From a checkpoint of a small mixture-of-experts model trained on Wikipedia.
Experts: 96 squared ReLU neurons an expert, 2 picks a token, a shared expert of 256 neurons.
Below are experts of layer 3 (counted from 0) of a mixture-of-experts language model. Rows are named router (the router's row for the expert), up (a neuron's input weights, with its number) and show model dimensions 160-199. Each number is 128 + 24 x the weight over its row's rms, rounded and kept within 0 to 255.
After each expert's rows: "mostly gets" lists some tokens that are sent to it at least half of the time; "gets" lists some tokens that make up at least twice as much of what it gets as of all text. This comes from a sample of Wikipedia text that the model never trained on. Tokens count by the router's weight.

# expert 41
router [131 117 123 124 158 130 125 118 161  95 122  90 142 110  97 101 174 159 155 161 163 125 109 119 109 101  89 122 136 143 124 108  97 110 152 137 148 130 138 150]
up0 [123 119 104 107 125 105 162 136 157  95 134 120 116 141 134  88 141 120  94 140 103 104 118  92  71 136 140 135 113 142 129 141  98 122 111 127 151 141 116 108]
up1 [178 128 122 138 121 114 117 134 137  65 127  96 120 121 115  77 149 161 147  76 129 117 162 144 129  96 156 177 136 120 132 142 129 146  93 129 134 147 161 148]
up2 [137 122  73 154 114 130 137 151 136  85 128 125 200 134 113  84 146 136 119  98 129 157 105 127 113 130 144 156 123 160 163 133  86 110 140 133 173 178 127 139]
up3 [133 144 131 141 141 138 127 110 119  93 137  97 130 114 173 133 103 160 147 132 145  80  83 109  81  86 130 140 114 148 107 133 121 175 152 125 115 139 186 182]
up4 [174 149  94 139 122 107 102 110 176 107 155 123 154 169 120 138 146 129 142 124 138 114 127 104  96 126 140 151 107 135 133 146 132 142 129 164 132 131 156 139]
up5 [165 160 103 140 128 117 116 168 135 108 111 158 130 122 125 128 130 105 129 122  90 153  98 131  95 145 165 154 134 129 137 129  81 172 129 106 126 142 117 120]
mostly gets: "was ", "d ", "un ", "m ", "Am", "ev "
gets: "was ", "is ", "were ", "he ", "had ", "He "

# expert 51
router [143 142 104 131 169 130  94 120 144  84 137 111 129 113 143  81 142 148 120  83 161 118  82 109 148 169 143 134 106 136 111 110 104 114 123 174 148 153 153 167]
up0 [156 149  97  95 136 120  84 107 157 146 160  92 164  97 105 182  91 132 152 104 146 168 105 101 134 130 101 112 114  81 157 150 148 169 165 164 158 149 143 109]
up1 [153 109 137 141 137 131 156 154  88 103 128 136 151 129 124 134 176 138 158 133 137  96 125 101 108 135  98 105 182 137 107 101  66  90 145 126 129 155 155 123]
up2 [165 131 150 117 115 121 118 163 118 115 131 109 139  87 157 105 154 153 118 147 128 122 114 117 112 114 126 169 137 113 157 131 146 117 108 164 146 161 149 117]
up3 [108 109 154 107  97 176 132 125 150  98 137 155 132  85 104 151 158 136 165 124 169 134 161 138 100 170 164 140 127 124 114 130 123 125  87 139 101 151 103 126]
up4 [128 130  94 175 157 131 105 111 136 104 143 110 132 124 121 143 183 139 174 118 151  86 159 156 118 103 119 126 136 124 111 126 142 118 105 178 149 145 142 137]
up5 [125 158 104 155 136 125 120 103 138  93 129 131 122  87 138 169 146 105 154 138 124 110 113 152 118 118 114 112 111 101 137 144 109 131 131 172 177 150 116 126]
mostly gets: "released ", "University ", "published ", "sent ", "joined ", "International "
gets: "the ", "| ", "their ", "United ", "American ", "his "

# expert 50
router [152 100  98 149 173 156 121 136 158 129 120  75 144  96 154 117 150 172 129 109 142 104 121 120 133 110 128 130  81 150 127  99 110 100 158 149 161 144 105 173]
up0 [131 150 135 145 125 148 139 123 149 108 192  94 141 129 116 114 134 213 117 142 150 110  79  89 105 132 132 149 107 134 121 147 130 178  99 115  95 172 122 103]
up1 [115 170  97 134 125 142 137 169 100  58 102 100 123 125  60 147 123 133 118 129  99 106  68 137 140 111 156 137 144 121 113 138 165 125 140 130 139 131  84 106]
up2 [135 119 127 160 120 123 128 129 188  97 122 133 168 149 124  95 171 126 119  94  87 149 150 112 152 157 144 128 134 133 138 105 148 109 122 143 140  89 130 142]
up3 [136 104  89 164  93 115  92 163 149 137 143 139 112 134 108  80 139 133 152 139 128 151  70 129 136 152 104 148  99 132 180 129 119 100 176 126 117 111 107 109]
up4 [180 150  90 126 111 140 103 104 124 112 155 147 121 145 112 106 133 150 148 136 109  90 132 138 150 166 143 124 145 140 138  99 155  75 127 140 153 155 174 154]
up5 [163 141 127 144 127 129 105 103 150  82 114 106 166  95 123 137  99 126 134 100  87 108 100 113 150 117 133 120 134 166 123 107 136 104 114 146 128  95 101 142]
mostly gets: "when ", "expressed ", "appointed ", "expected ", "released", "achieved "
gets: "| ", "that ", "by ", "the ", "when ", "had "

# expert 18
router [123 154 120 138 133 126 130 129 121 120 133  91 130  77 101 112 141 153 114 139 149 105 117 146 155 177 134  73  97 175 128 108 111 143 121 150 126 119 121 115]
up0 [105 140 151 175 151 133 103 140 111 118 138  89  95 130  92 135 108 154  84 131 102 126 142 139 137 144 135 105 171 127 125  66 121 144 120 144 130 120  90 134]
up1 [157 157  91 153 103  95 187 111 149 125 119 145 141  97 151 135 136  85 117 121 112 112 107  90 143 141 125 137 147 132 157 123 162 136 145 148  99 148 128 110]
up2 [127 150 135 106 114 172 116 165 129  96  89 163 117 158 124 130 132 127 115 143 116  87  74 115 139 136  48 138 142 143 146 129 164 138 101 121  68 119 110 124]
up3 [ 91  65 124 139  87 127 119 131 112 114 113 101 122 110 138 110 115 132  84 107 122  81 198  82 166 122 133  82 140 163 107 132 146 166  92 179 145 139 153 168]
up4 [126 127 128 145 174 124 117 143  98 113  82 109 134 130  74 161 137 103 101 131 119 179 126 103  99 153 155 109 171 131  98  75 111 144 125 107 129  82 101 126]
up5 [133 138 121 123 126 122 128 124 111 137 107 122 135 103 137 133 161  78 119 143 140 126 152  80  89  88 128  54 127 152 113 121 114 152 155  89 130 110  69 141]
mostly gets: ", ", "), ", "\", ", "', ", "., ", ",\" "
gets: ", ", "), ", "; ", "\", ", "', ", "., "

# expert 57
router [123 151 121 145 125 132  93 125 143 106 113 117 144 120 114 105 148 144 159 134 172 110 104 140  85 105  92 131 103 123 108 131  99 134 142 171 154 159 181 148]
up0 [147 118 109 146 126 110 157 120 154 122 128 112 164 104  95 145 131 168 129 110 122  98 111 119 127 151 155 140 162 160 143 133 145  76 101 122 158 146 150 110]
up1 [131 137 107 135 152 166 103 110  91 138 158 106 131 132 112 143 131 133 123 151 136 120 143 120 110  93 136 130 130 120  93 155 145  93 151 158 179 110 116 142]
up2 [164 126  77 118 106  97 155 137 101 119 148 106 116 124 127 165 120 185 121 149 155 117 110 125 124 121 120 100  98 118 100 115 128  78 134  89 153 136 133 119]
up3 [114 155 135 133 164 141 135 121 166 147 112 178 115  85 111  92 137 102 126 124 107  90 163 132 125 121 128 124 113 188 109 123 140  90 121 138 141 167 149 127]
up4 [119 108 156 146 132 148 141 164 150  65  92  97 109 131 102 124 170 166 170 161 160 144 157 123 145 141 133 135 114 143 129  86 113 132  92  95 159 155  84 139]
up5 [124 109 150  81 125 113  97 167 110 104 116 120 158 145 113  91 126 136 191 139 135 162 113 119 112 139 132 131 104 124 127 104 120 125 143 137 178 112 123 165]
mostly gets: "$", "\".", "do", "£", "should ", "asked "
gets: ".", "|", "5", "$", ")", "ia"

# expert 23
router [129 109 123 126 157 157 115 117 162 108  97  59 132 134 126 103 136 134 143 111 206 113 127 106  94 193  70 107 178 144  88 132 101 128 137 144 158 149 117 137]
up0 [118 118 101 138 163 129 106 110 132 124 118 139 190 120 102 121 174 168 150 128 165 118  88  90  95 137 103 135 129 115 115 149 141 126 141 131 166 102 110 145]
up1 [163 145 130 135 116 106 132 160 151 134 151 155 122 110  92 141 113 123 127 125 112 115  99 104 101 113 139 100 132 135 149  90 124 100  85 134 121 150  81 162]
up2 [124 150 139 163 115 203 136 126 186 113 160 153 103 121 148  87 177 163 197 105 157 155 106 105 104 112 122 131 162 185 139 133 123  79 121 131 124 124  95 102]
up3 [151 152 125 179 116 127 147 127 103 132 150  82 139 110 123  88 110 150  84  93 109 142  95 153 100 137 109  97 126 145 165  93 142 115 140 124 133 117  95 123]
up4 [156  99 124 183 112 137 136 149 150 143 150  83 136  70 130  94 154 133 129 169 167 120 105 137 130 124 121 144 125 147 141 109 149  92 156 176 135 115 131 131]
up5 [165 100 148 163 148 130 115 134 165 103 118 118 140 110 142  91 110 171 138 131 137 107  92 125 126 129 138 141  61 175 142 121  86 157 168 125 144 139 137 135]
mostly gets: "tr", "2", "four", "32", "includes ", "small "
gets: "2", "3", "1", "4", "with ", "6"

# expert 2
router [152 136 120 155 111 166 114 118 159 123 148  78 126 145  85 124 145 160 178 192 143 108  77 129 109 152  87 127 105 150  98 121 102 111 134 168 145 161 166 131]
up0 [117 135  84 169 113 119  64 140 116 138 131 122 139 103 168 140 162 177 142 130 150 137 169 115 110 131 142 128 142 125 130 105  94  85 151 125 138 117 121 139]
up1 [115 125 126 139 131 102 101 112 130 123 143  93 141 145 163 151 104 143 118 144 142  55 125 121 136 127 144 123 161 171 172  88 124 117 158 129 148 123 141  92]
up2 [158 113 133 165  99 119 116 150 137  95 130 109 138 110 167  98 145 135 139 122 113 134 132 109 128 149 126 161  62 148 113 137 119  92 143 169 193 117 111 116]
up3 [147 142 115 123 118 113 138 113 114 166 131  87 128 143 113 137  90 130 162 120 122  95 107 143 142  87 131 101 165 118 130 105 147  77 121 145 108 133  79 121]
up4 [129 125 127 127 142 117 104 138 147 117 135 150 141 115 145 141 116 169 133 141 124 181 128 131 118 148 118 116 100  89 138 104 128 146 110 159 111 158 102 125]
up5 [145 125 112 192 117 156 120 142 102 111 132 137 138 105 111 119 151 119 113 139 103 157 122 101 103 120 148  99 119  85 149 141 108  73 135 140 146 137 126 118]
mostly gets: "ft ", "ex ", "field ", "ter ", "very ", "too "
gets: "-", " ", "us ", "er ", "& ", "t "

# expert 24
router [140 137 114 143 104 161 119 142 141  93 132  83 127 138 159 119 177 162 137 158 158 129 142 103  97 156 152 119 109 129  63 102  93 127 141 159 160 152 131 155]
up0 [127 154 131 146 153 121 100 152  89 103  96  97 157 127 143  84 112 126 125 110 179 114 140 124 105 110 131  85 128 125 165  80 147 124 102 132 140 118 143 125]
up1 [141 114  87 178 130  76  79 119 113 100 119 147 115 130 150  96 122 144 141 140 130 101 107 123 154 129 166 121 142 108 134 126 134 109 112 122 156 146 178 130]
up2 [142 139 141 135 148 141 133 123 165  91 122 124 195  98 106 130 123 138  47 112 124 136 141 142 135 113 136 120 135 115 119 126 117 129 122 176 138 155 144 130]
up3 [116 120 117 149 109  83 167 129 126 101 144 174 138 155 179  98 144 132 136 119 165 130 186 145 142 141 145 131 120 145 144 120  74  74 148 155 178 176 152 115]
up4 [117 193 120 162 154 133 166 192 105 127 119 165 136 121  96 108 100 125  88 167 135 157 120 136 115 119  99 110 160 109 146  90 122  91  94 161 137 146 129 107]
up5 [126 131 122 170 105 134 107 161 136 121 130 142 150 128 109 116 101 119 165  96 169 114 112 138 136 150 116 145 136 119 150  85 145 126 129 154 139 116 135 136]
mostly gets: "GA ", "51 ", "differ", "400", "Virginia", "divided "
gets: "1", "2", "3", "0", "9", "4"

# expert 55
router [123 119 126 131  97 148 103 137 145 104 105 111 159 103 119 124 166 155 104 169 149 113 130 114 110 163 123 112 116 171  93 100 119 109 130 151 151 151 145 153]
up0 [105 118 107 179 120 165 124  84 167 108 113 143 142 137  92 133 172 141 142 109 120 121 128 111 127 160 141 160  86 147 113 127 127  90 138 121 155 107 112  88]
up1 [106 112 167 130 157 129 122 143 126 105 137 123 171  87 178  89 138 136 143  85 167 136 115 134 111 163 168 107  90 123  99  99  88 130 105 135 132 122 122 161]
up2 [133 160  72 112 120 111 121 138 130  46 112 111 130 152 153 132 145 116 125 149 104 128 154  93 110 148 142 121 119 137 138 114 149 136 132 127 162 135 162 145]
up3 [109 106 125 184 140 108  99 166 149 117 150 100 151 102  86 111 162 135 124 131 145 140  88  71 112 130 141 167 136 128 148 132  94  98 154 163 133  91 131 113]
up4 [129 134 110 131 102 117  82 123  97  58 115 108 177 150 180 121 158 143  96 121 144 116 128 132 149 118 160 137 130 130 108 137  96  79 125 142 128 100  99 111]
up5 [147 151 137 119 131 123  70 122 109 110 120 127 129 140 163 126 155 181 189 118 104 140 119 138 128 151  98 145  88 140  88 136 108  82 127 153  81 120 123 178]
mostly gets: "years", "century", "ft", "978", "ung", "JPL "
gets: "ing", ".", "ant", "ed", "years", "°"

# expert 7
router [158 124 101 159 146 157  99 112 141  95 135  89 135  92 147 103 185 128 150  73 143  99  96 127 143 147 131 126 124 164 114 105 119  93 157 149 163 117 135 129]
up0 [164 116 119 160 125 154 100 130 111 115 139 141 127 116 125 108 103 131 127 103 112 137 141 115 132 137 119 164 168 142 147 132 121  99 123 161 169 135 137 136]
up1 [107 113  97 115 160 157 119 115 155 125 124 136 111 149 141 122 130 139 104 104 233 119 123 124 139  93 130 147 140 145  95 125 101  96 109 106 147 122 110 110]
up2 [ 94 111 125 116 129 123 114 162 181 132 172 133 145 135 129 157 120 174 102 139 120 120 126 135  90 113 137 119 135 128 122 133 137 113 103 154 160 132 131 149]
up3 [117 120 130 150 116  95 105 143 153  88  65 169 141 174 145 100 153 145 145 131 100 158 138  97 131 152 113 109 132 126 144 137 127 105 115 129 104 152 137 162]
up4 [119 167 142 138 104 142 144 167 116 105 115 146 129  94 144 159 149 152 144 130 136 130 126 150 136 161 103 101 106 138 103 117 116 122 121  94 126 174  97 116]
up5 [138 119  89 101 124 120 149 158 130 141 141 139 176 130  85  64 142 166 163 131 104 104  81 126 113 138 147 117 110 145 148 102 144 138 130 122 123 120 157 112]
mostly gets: "It ", "been ", "him ", "it ", "often ", "Cas"
gets: "was ", "is ", "\"", "it ", "he ", "be "

# expert 45
router [121 133  96 138 153 121 106 121 139 130 147  84 126 119 105  91 154 163 140 133 132 110 102 142 131 140 109 121  92 133 121 133  98 126 143 167 147 127 113 138]
up0 [158 129 102 157 152  86 162 136 112 114 132 108 114 135 137 125 156 144 133 121 132 137 152 115 132 122 201 154 124 161 121 115 115 116 125 155 156 142 163 114]
up1 [147 118 116 166 160 117 130 134 105 152 152 114 132 169 138 141 125 147 101 126 159 145 105 107 146 179 119  64 100 153 152 139  98  97 111 140 111 148 111 141]
up2 [ 99 180 138 110  97 125 106 145 123 121 148 137 141 126 139 101 122 140  99 109 145 156 152 111 110  79 146 147 123 160 173 152  96  91  91 125 139 152 107 141]
up3 [141 151 150 125 143 105 119 156 120 120 127 129 126  94 103  90 108 139 166 134 112  84 109 137 161 150 163 121 138 155 123 153 123 138 103 143 127 107 115 135]
up4 [169 134 112 130 178  98 135 122 137 114 159 135 134 132 139 101 158 109 142 108 135 109 134 174 157 145 144 152 112 120 125 144 117 103 140 112 133 160 125 121]
up5 [147 176 137 145 123 141 101 123 138 113 129 122 147 118  99 125 135 159 108 171 148 147 128 106 122 116 133  45 131 145 157 146 164 124 120 154 142 134 140 140]
mostly gets: "| ", "obtain ", "cross "
gets: "| ", "in ", "on ", "an ", "per ", "are "

# expert 6
router [122 139 125 145 178 160 118 119 138 128 125  65 154 139 123  92 196 145 144 130 136 125  83 115 105 149 147 161  93 146 133 122 123 113 123 143 124 143 141 160]
up0 [107 126 144 148  85  79  96 139 121 152  91 108 106  63 122 106 170 116 159 161  85 129 130 138  91 118 121  93  93 101 166 144  96 142 172 130 128 117 102 145]
up1 [162 159 115 136  98  96  98 139 145 133 126  88 134 138 163  85 120 144 111 154 109 137 101 103 146 168 119 141 124 179 131 145 128 132 127 141 127 101 125 157]
up2 [152 123 101 154 110 137 130 108 144 124  67 111 186 137  99 111 126 175 136 108  80 128 123 124 104 128 144 134 105 134 123  93 117 127 122 163 142 146  84 142]
up3 [151 148  83 102 115 110  99 164 122 138 150 141  81 127 145 149  98 111  89 140 126 125 143 132 123 123 136 115 123 157 148 155 115  89 125 164 104 108  93 137]
up4 [103 190 107 112 125 120 139 112 119 147  78 129 108 160 169 133 128 129 128 130  77 110 117 100 121 127 142 164 150 165  89 123  85 129  87 141 142 128 141 182]
up5 [169 143  58 134 136  78 156 127 131 111 147 135 153 113 145 104 139  98 114 115 115 135 152 126 155 161 116 102 105 136 110 128 113 145 142 155  71 131 142 127]
mostly gets: "- ", "• ", "′", "Phylum", "://", "replace "
gets: "- ", "| ", ": ", "'", "a ", "– "

# expert 54
router [149 184  96 120 128 135 113 125 142 133 143  60 136 111  70  99 144 142 137 142  99 112 100 134 111  97 127 138 106 154  94 110  93 121 129 164 136 151 145 114]
up0 [159  98  91 123  83 119  97  89 160 134 133  99 159 142 142 112 139 159 120 149 140 118 132 126 158 125 130 110  86 156 120  99  92  86 125 144 144 152 141 150]
up1 [138 142 141 140 151 103 131 127 164 135 162 121 150 135 131 115 146 155 112 136 151 149  82  95  99 189 111 122 123 155 101  78 112 110 111 129  97 166  89 116]
up2 [144 162 113 138 127  99 118 125 129  97 132 127 154 140  95 101 157 103 154  73  90 124 146 112 134 172 121  96 143 110 143 165 125  94 116 184 134 117 121 156]
up3 [115 157 144 121 134 131  99 148 151 131 127 112 102 139 137 123  85 114 101 146 158 172 163  97 128 122 105 141 135 142 142 156 110 121 153 109 100 119 158 104]
up4 [162 115 118 111 167 102 130 120 156  89 117  98 142 143 157 131 115 133 138  99 124 110  89 123 134 131 134 128 159 163 111  78 112 101 129 110 167 149 105 146]
up5 [155 137  76  93  92 117 119 160 125 149 137 164 121 127 159 175  70 129  99 108 107 149 128 110 120 104 106  90 168 129 124 135 129 136 102 202 116 129 107 106]
mostly gets: "–", "&", "lin ", "-", "Foreign ", "."
gets: ".", "–", "-", ". ", "0 ", "/"

# expert 39
router [141 120 103 123 130 144 119 139 142 107 135 132 136 114 147  93 139 157 171 130 150 138 134 137 138 110  84 119 131 118 127 124 120 112 141 132 144 140 159 179]
up0 [105 181 114 118 144 131 148 124 138 114 141 140  95 113 160 147 144 157 143 138 102 100 143 132 143 105 155 102 155 129 129 154 118 129 150 109 117  94 132 101]
up1 [ 80 166 117 113 115  96 128 110 127  87 120 139 124 123 144 169  98 179 130  95 137 100 171 121 132 160 134 132 149 141 146 119 107 119 136 146 150 133 140 143]
up2 [124 130 104 102 151 123 168  87 135  82 127 110 158 125 136 119 144 136 138 143 113 139 148 159 137  54  91 127 147 110 141 130 129 129 117 136 129 148 119 108]
up3 [145 138 112  93 100 104 118 116  83 130 111 170 160 130 116 108  86 129 118 147 119 133 137 142 149 103 155 125 195  99 169 125 130 129 129  75 114  89  90 113]
up4 [ 82 135 106 163 157 131 169 155 137 118 120 138 200 123 123 140  97 156 131  68 163 168 133 114 172 158 130 115 121 147 144 136 148 105  98 140 117 139 132 108]
up5 [167 104 128 105  99 116 108 136 139 123  90 118 101  57 126 119 136 150 122 132 129 144 173 110 133 149 128 177 112 142 128 134  81 143 124  96 145  84  97 148]
mostly gets: "(", "[", "\"", "(\"", "than ", "(#"
gets: "(", "\"", "; ", "in ", "===", "– "

# expert 11
router [156 151 100 125 150 138 102 132 141  93 137  52 138 105 115 118 155 148 152 147 162 104 112 115  96 134  75 129  66 155  75  95  83 129 127 154 156 144 152 132]
up0 [152 143 132 157 126 129 101 149 154 106 114 163 139 110 125 133 109 126 164 144 101  98 119 118 108 101  89 110 109 128 127 133 132  85 128 164 169 110 160 126]
up1 [111 128 140  90 119 133 154 133 135 129 123 121 167 142 137  84 148 115 160 130 122 119 122 136 103 125 162 108  96 103 124 104 105  93 114 124 169 126 181  96]
up2 [139 125 138 124 164 119  92 118 140  89 101 128  99 103 119  82 142 164 144 125 157 123 143 120 120 162  95 149 130 141  87 115 163  89 133 111 118 146 143 113]
up3 [144 106 123 126 143 109 113 132  92  73 153  88 168 119 156 133 136 134 193 119 112  82 104 133 129 155 125 136 127 126 184 118 122 140 126 130 122 139 116 151]
up4 [125 125 126 167 143 142 130 133 103  70 124 149 146 118 140 175 154 166  93 140 167 119 136 112 122 105 120 137 140 127 119 140 127 131 161 154 145 146 131 113]
up5 [132 163 103 164  96 127 116 115 121 102  93 116 165 118 143 113 110 162 147 163 100 108 130  99  94 145 160 134 107 148  77 105 127 116 127 133 146 184 117 114]
mostly gets: "ber ", "ish ", "Line ", "fe ", "ist ", "itch "
gets: " ", "er ", "i ", "5 ", "o ", "4 "

# expert 19
router [140 138  95 158 128 123 126 120 149 115 152  91 144 127 108  99 157 162 125 151 151 111  90 103 152 109 105 117  52 151  94 134 125 100 140 169 161 130 158 144]
up0 [175 134 109 169 137 114  66 139 170 151 131 120 144 119 111 148 157 174  94 136 126 118 119 114 104 158 110 107 141 120 119 115 133 116 141 145 130 125 125 149]
up1 [163 148 110 119 109 117 128 124 127 132 132 128  92 100 191  79 122 145 107 115 139 101 121 130  81 160 136 130  93 119 133 109 112 133 152 134 137 121 136 126]
up2 [150 132 118 148 115 108 129 155 124  99 152 190 138 107 143  86 136 141 107 151 165  81 104  94 124 153 131 166 129 178 139 138 122 137 141 138 129 190 115 136]
up3 [144  82 110 145  81 110 140 167 119 114 104 137 131 138  85 125 131 165 129 138 112 134  94 104 126 161 100 151 109 143 119 177 121 143 118 135 157 184 161 128]
up4 [133 139 120 107 167 126 143 175 123  90  95 161 130 143 121 147 151 125 137 141 151 136 163 141 154 127 143 117 142 139 134 117 145 123 141 162 153 122 145 106]
up5 [184 161 122 160 152 113 112 175 136 154 133 129 164 106 144 115 117 131 110 108 130 127 177  92 120 136 120  98 108 166 136  85 127 118 131 152 154 121 104 110]
mostly gets: "+", "early ", "−", "Early ", "Western ", "em "
gets: "'", "–", "+", " ", "-", "New "

# expert 29
router [148 116  87 144 111 128 128 128 148 103 126 111 140 111 128 103 164 144 103 109 149 130 146 111  98 148 141 116  74 170 118 121 108 131 154 139 124 144 145 140]
up0 [149 135 108 152 119 145  86 124 128 114  98 123 138  78 126 155 164 136 139 131 115 148 101  90 103 142  96 113 109 109 114  81  98  86 102 129  88 149 107 146]
up1 [130 125 108 104 132 134 131 166 151  98 102 100 161 120 126 116 178 123 126 130 129 117 120  98 142 133 130 104 144 167 116  96 138  99 102 130 146 143  97 104]
up2 [149 129  63 133 102  76 106 138 157 107 133  98 141 128  97 129 127 145 127 124 187 114 127 109 168 104 142 141 111 121 144 127 109  95 175 155 163 139 101 134]
up3 [130  99 138 168 121 132 107 116 100 128 146 137 123 125 105  87 199  88 147 115 151  84 126 120 141 107 132 150 153 134 151 139  98 103 145 135 148 142 113 197]
up4 [136 109 118 135  80 148 130 110 144  78 109 136  97 149  76 119 148 132 131 127  92 101 123  79  84 149 119  99 123 134 130 120 122 100 170 118 107 116 125 168]
up5 [155 109 106 128  96 140  94 145  87  89  89 159 153  79 131 109 174 153 107  89 144 122 114 117 118 150  98 146 126 131 121 125 117 131 160 119 132 147 129 130]
mostly gets: "em", "at", "age", "op", "iz", "life"
gets: "es", "in", "as", "at", "en", "z"

# expert 44
router [154 145  93 126 143 145 120 123 130 104 127  93 144  72  95 110 189 139 119  86 161 122 103 104 113 145 114 121 123 135 127  98 112 110 140 156 151 148 171 121]
up0 [152 148  98 128 120 147  73 110 144  68 133 122 127 119 131 113 162 136 170 134 154  86 166 137 129 134 135  79 139 173 152 113  97 169 151 146 130 140 118 116]
up1 [119 161 123  87 122 117 139 164 117  88 145 138 120 138 107 113 126 147 108 168 143 128 146 108 109 153 129 131 138 148 147 130 117  86 106 143 119 134 136 130]
up2 [131 137  69 163  99 163  91 127 113 146 153  99 129 162  68  48 138 153 177 113 140 119  69 121 106 139 151 137 122 153 111 111 113 145 175 180 132  92 114 163]
up3 [144 102 122 139 108  82 121 135 133  74 130 143 101 111 143 123 149 139 161  82 137 142 141 147 115 113 112 117  93 151 127 145  98 100 152 157 138 150 145 139]
up4 [ 94 156 113 121 131 110 137 109  99 104 176 141 107 161 145 140 117 104 159 106 112 152  92 129 128 156 151 149 112 161 137 112 130  96 138 125 137 120 141 131]
up5 [147 151 129 172 152 135 106 123  75  97 164 125 133 113 126  83 110 154 148 124 135 125 158 157 137 156 108 129  95 163 115 105 119 132 121 142  79 157 141 179]
mostly gets: "led ", "face ", "hal", "using ", "taken ", "ement"
gets: ": ", "in ", "on ", "; ", "into ", "by "

# expert 61
router [136 136 104 134  99 175 114 123 157  87 127 104 155 124 142  82 144 130 116 152 169 113  94 129 130 121 126 132 140 154 107  99 123  99 144 142 162 142 162 115]
up0 [144 158 102 106 131 149 134 155 107 125 115 119 146 117 132 114 135 124 154 168 109 115 142  62 140 147  95 125 112 155 140 104  98 112 169 158 176 160  85 133]
up1 [144 123 158 168 144 102 103 132  99 105  98 164 167 179 154 138 145 161 134  95  89 117 151  84 102 128 136  70 134 153  84 114 104 126 145 132 143 182 125 120]
up2 [129 118 156 164 123 156 136 125 128 137 137 107 143 117 134  94 158 133 141 149 107 120 123 130 159 155 103 117 147 137 148  83 128 147 150 128 123 114 105 124]
up3 [101 123 110 157 124 152 126 143 131 166 140 131 183 110 128 118 106 128 118 120 116 114 110 103 123 119 131 119 142 132 118 119 144  98 104 122 160 120 122 165]
up4 [170 151  83 123 141 121 131 135 129 121 123  96 139 150  94 135 109 156 135 133 116 164 147  86 110 128 138 117 151 120 145 147 150 108 174 165 122 152 129 139]
up5 [144 138 104 150 143 138 169 155 163 164 149 133 129 120  68  85 164 138 105 120 148 119 112  76 181 127 115 123 104 160 150 103 101  91 130 138 130 149 114 120]
mostly gets: "also", "later", "ear", "well", "trans", "mid"
gets: "5", "ed", "197", "re", "s", "ation"

# expert 13
router [153  89  92 142 149 139 124 114 167 111 119  92 149 119 126 109 165 157 117 130 139 115 140 124 130 137 137 118  67 148 110 110 109 116 122 138 143 150 118  95]
up0 [124 114 133 167 102 149  93 123 122 130 110 106 140 111 105  94 145 117 119 141 135 118 117 134  72 153 116 141  98 156 111 149 109 126 102 158 151 119 128 163]
up1 [156 142 124 106  90 150  94 102 165 140 105 141 155 107 136 134 136 125 124 142 130 133 117  95  78 140 175 129 147 124 134 161 116 130 152 152 124 141 136 175]
up2 [146 114  96 113 117 101 106 161 117 107 134 142 143 127 146 153 158 128 108  97 144 142 132 138 100 130 115 125 130 118 113 116 135 117 162 148 147 145 119 137]
up3 [148 150 104 137 162 109  80 131 199 100  88 128 119 102 138 104 138 179 108 178 103 132 141 128 128 147 111 145 137 179 110 110 130  99 134 153 136 130 100 139]
up4 [139 161 142 183 132 126 134 134 150 146 155 103  91 144 150  87 158 140  88  92 138 110 148 123 114 108 113 135 123 131 117  90 111 103 185 147 150 164 122 147]
up5 [188  95 111 107 118 104 108  99 176  95 158 155 135 151 182 101 147 125 104 182 105  92 148 152 115 155 109 130 109 144 151 111 120  97 114 168 130 106 117  98]
mostly gets: "199", "July ", "June ", "January ", "201", "202"
gets: "201", "202", "and ", "199", "|", "198"